python train.py --n_layer=12 --d_shared_expert=64 --normalize_top_k=false --balance_loss=0.0042 --init_std_router=0.0321 --norm="layernorm" --norm_eps=1e-06 --grad_clip=1.0 --seq_len=256 --dataset="wikipedia_en"
Below are experts of layer 3 (counted from 0) of a mixture-of-experts language model. Rows are named router (the router's row for the expert), gate (a neuron's input weights, with its number), up (a neuron's input weights, with its number), down (a neuron's output weights, with its number) and show model dimensions 96-191. Each number is 200 + 20 x the weight over its row's rms, rounded and kept within 0 to 999.
Before each expert's rows: "comes after" lists some tokens at least twice as common just before its tokens as in all text; "mostly gets" lists some tokens that are sent to it at least half of the time. This comes from a sample of Wikipedia text that the model never trained on. Tokens count by the router's weight.

# expert 7
comes after: " ", " |", "–", " (", ";", " March"
mostly gets: " ", " (", "–", "8", "1", "/"
router,153,215,225,204,201,219,190,186,234,241,229,199,202,231,218,190,197,199,197,197,190,181,176,207,194,188,210,176,171,195,187,173,187,182,194,175,221,222,202,170,194,221,220,194,218,145,233,163,221,206,185,210,204,219,204,191,199,200,199,205,206,188,186,210,180,207,153,182,186,194,203,207,212,198,165,209,179,207,241,210,189,183,208,232,211,216,223,182,235,190,220,209,222,210,213,216
gate5,188,215,178,198,202,172,215,167,214,221,161,206,197,187,178,196,199,175,205,207,229,189,181,198,216,202,184,198,217,215,218,209,207,211,207,192,192,194,200,195,217,169,199,211,223,203,204,189,200,234,227,172,158,164,172,235,174,238,186,160,236,216,206,188,209,215,203,164,191,172,230,214,210,170,198,212,205,206,211,192,204,200,202,209,182,185,210,192,207,177,216,173,170,199,204,198
up5,196,209,183,210,204,198,217,211,198,164,174,196,201,191,231,236,210,202,188,216,211,198,173,160,178,187,198,186,211,264,214,167,229,169,196,184,171,193,201,239,208,204,193,217,205,193,204,179,180,187,173,154,185,193,179,226,184,197,203,184,195,207,196,170,203,197,194,201,204,201,217,191,194,193,239,224,207,198,186,178,221,225,222,202,177,186,217,207,183,168,205,191,196,208,185,159
down5,214,214,199,205,229,208,198,182,153,200,173,190,188,198,189,207,217,175,187,196,221,247,206,239,219,182,196,174,217,215,177,221,183,215,211,200,192,183,209,226,220,201,157,197,204,202,168,202,206,226,194,191,202,193,204,183,187,222,198,188,245,222,208,206,170,191,205,230,192,223,190,184,221,207,205,218,225,213,228,207,212,229,189,222,188,201,195,182,192,175,219,207,203,187,247,188

# expert 17
comes after: " ", "1", "2", "0", " (", "–"
mostly gets: "0", "7", "6", "9", "8", "2"
router,198,170,205,207,220,207,184,208,215,164,198,182,229,224,164,210,200,187,197,148,203,183,207,203,200,208,228,203,209,194,178,203,206,164,232,192,220,185,190,206,177,223,237,178,245,171,195,212,204,188,183,185,216,191,153,206,228,192,203,206,198,158,178,194,228,172,237,180,201,198,179,210,182,206,208,254,219,198,199,205,195,190,196,226,199,190,210,202,197,178,226,229,194,183,224,177
gate5,198,205,212,208,221,190,221,212,211,213,209,190,207,215,228,212,204,211,186,191,198,215,175,218,184,219,175,205,203,212,172,205,208,188,188,175,230,195,209,184,194,236,195,193,160,174,210,218,178,217,245,171,179,225,194,196,194,204,199,206,175,201,211,186,217,208,208,226,163,162,190,189,196,201,183,212,206,202,266,213,190,167,198,178,211,183,187,199,193,228,189,170,242,186,222,205
up5,228,190,195,198,191,177,206,193,179,221,179,186,250,219,188,183,196,170,213,202,161,180,219,185,186,173,195,201,193,188,212,206,224,215,194,180,204,179,188,205,185,170,221,214,215,209,200,171,214,175,217,215,211,227,188,202,224,184,209,160,169,215,223,186,199,174,196,208,197,198,204,179,195,219,189,212,204,231,156,214,214,233,172,198,227,226,205,228,183,213,197,182,206,248,249,204
down5,190,197,216,159,189,252,198,191,162,228,195,215,156,187,210,203,191,204,207,204,197,155,170,172,172,198,207,198,219,194,195,170,171,159,210,210,208,222,164,242,192,195,186,188,224,184,182,169,213,207,192,225,206,183,206,190,178,172,195,213,213,175,217,180,200,198,202,242,256,201,185,193,208,240,213,192,209,201,165,198,185,240,207,229,193,214,242,189,184,210,217,213,207,197,205,207

# expert 14
comes after: "9", "0", "2", "1", "8", "7"
mostly gets: "8", "9", "7", "6", " University", " John"
router,207,206,224,228,174,224,211,211,214,207,247,199,195,187,201,206,185,228,207,226,201,175,202,229,204,186,217,211,169,206,208,202,171,220,217,191,191,224,168,179,161,221,181,202,213,191,155,162,155,189,179,169,203,196,190,169,212,187,221,219,189,201,181,233,224,211,200,207,227,189,190,217,187,168,170,208,169,184,239,191,205,167,227,209,174,186,243,235,213,197,221,184,205,171,211,167
gate5,193,208,216,222,208,193,211,196,227,192,207,180,200,157,178,195,223,231,196,213,200,183,209,203,207,206,200,196,219,203,200,141,199,171,210,206,195,203,198,200,192,187,210,213,210,203,194,221,195,209,218,199,159,187,187,196,193,200,215,210,187,225,153,199,220,203,182,208,177,254,217,175,232,199,225,179,174,161,202,155,225,181,213,245,212,200,222,230,209,168,172,178,184,192,155,198
up5,180,209,170,178,203,200,207,172,217,202,216,243,198,186,206,174,211,208,222,187,187,157,222,197,195,215,194,216,199,231,213,214,211,193,205,212,202,204,209,194,199,236,172,214,203,198,195,202,213,206,194,229,203,202,183,213,197,216,205,206,235,176,210,216,186,202,173,172,188,174,206,180,154,170,227,207,206,180,193,185,204,193,167,179,194,174,191,185,185,172,223,241,151,195,201,187
down5,187,182,209,199,187,227,197,230,193,265,176,190,207,207,235,205,199,208,205,229,218,213,164,202,186,196,195,215,214,191,208,203,206,206,161,175,221,187,215,204,193,174,192,190,189,199,177,161,208,217,181,177,197,196,199,199,186,174,240,193,176,209,183,176,182,194,188,232,207,216,183,208,184,223,209,238,201,190,237,223,168,205,194,233,187,220,213,260,218,186,165,190,246,196,215,215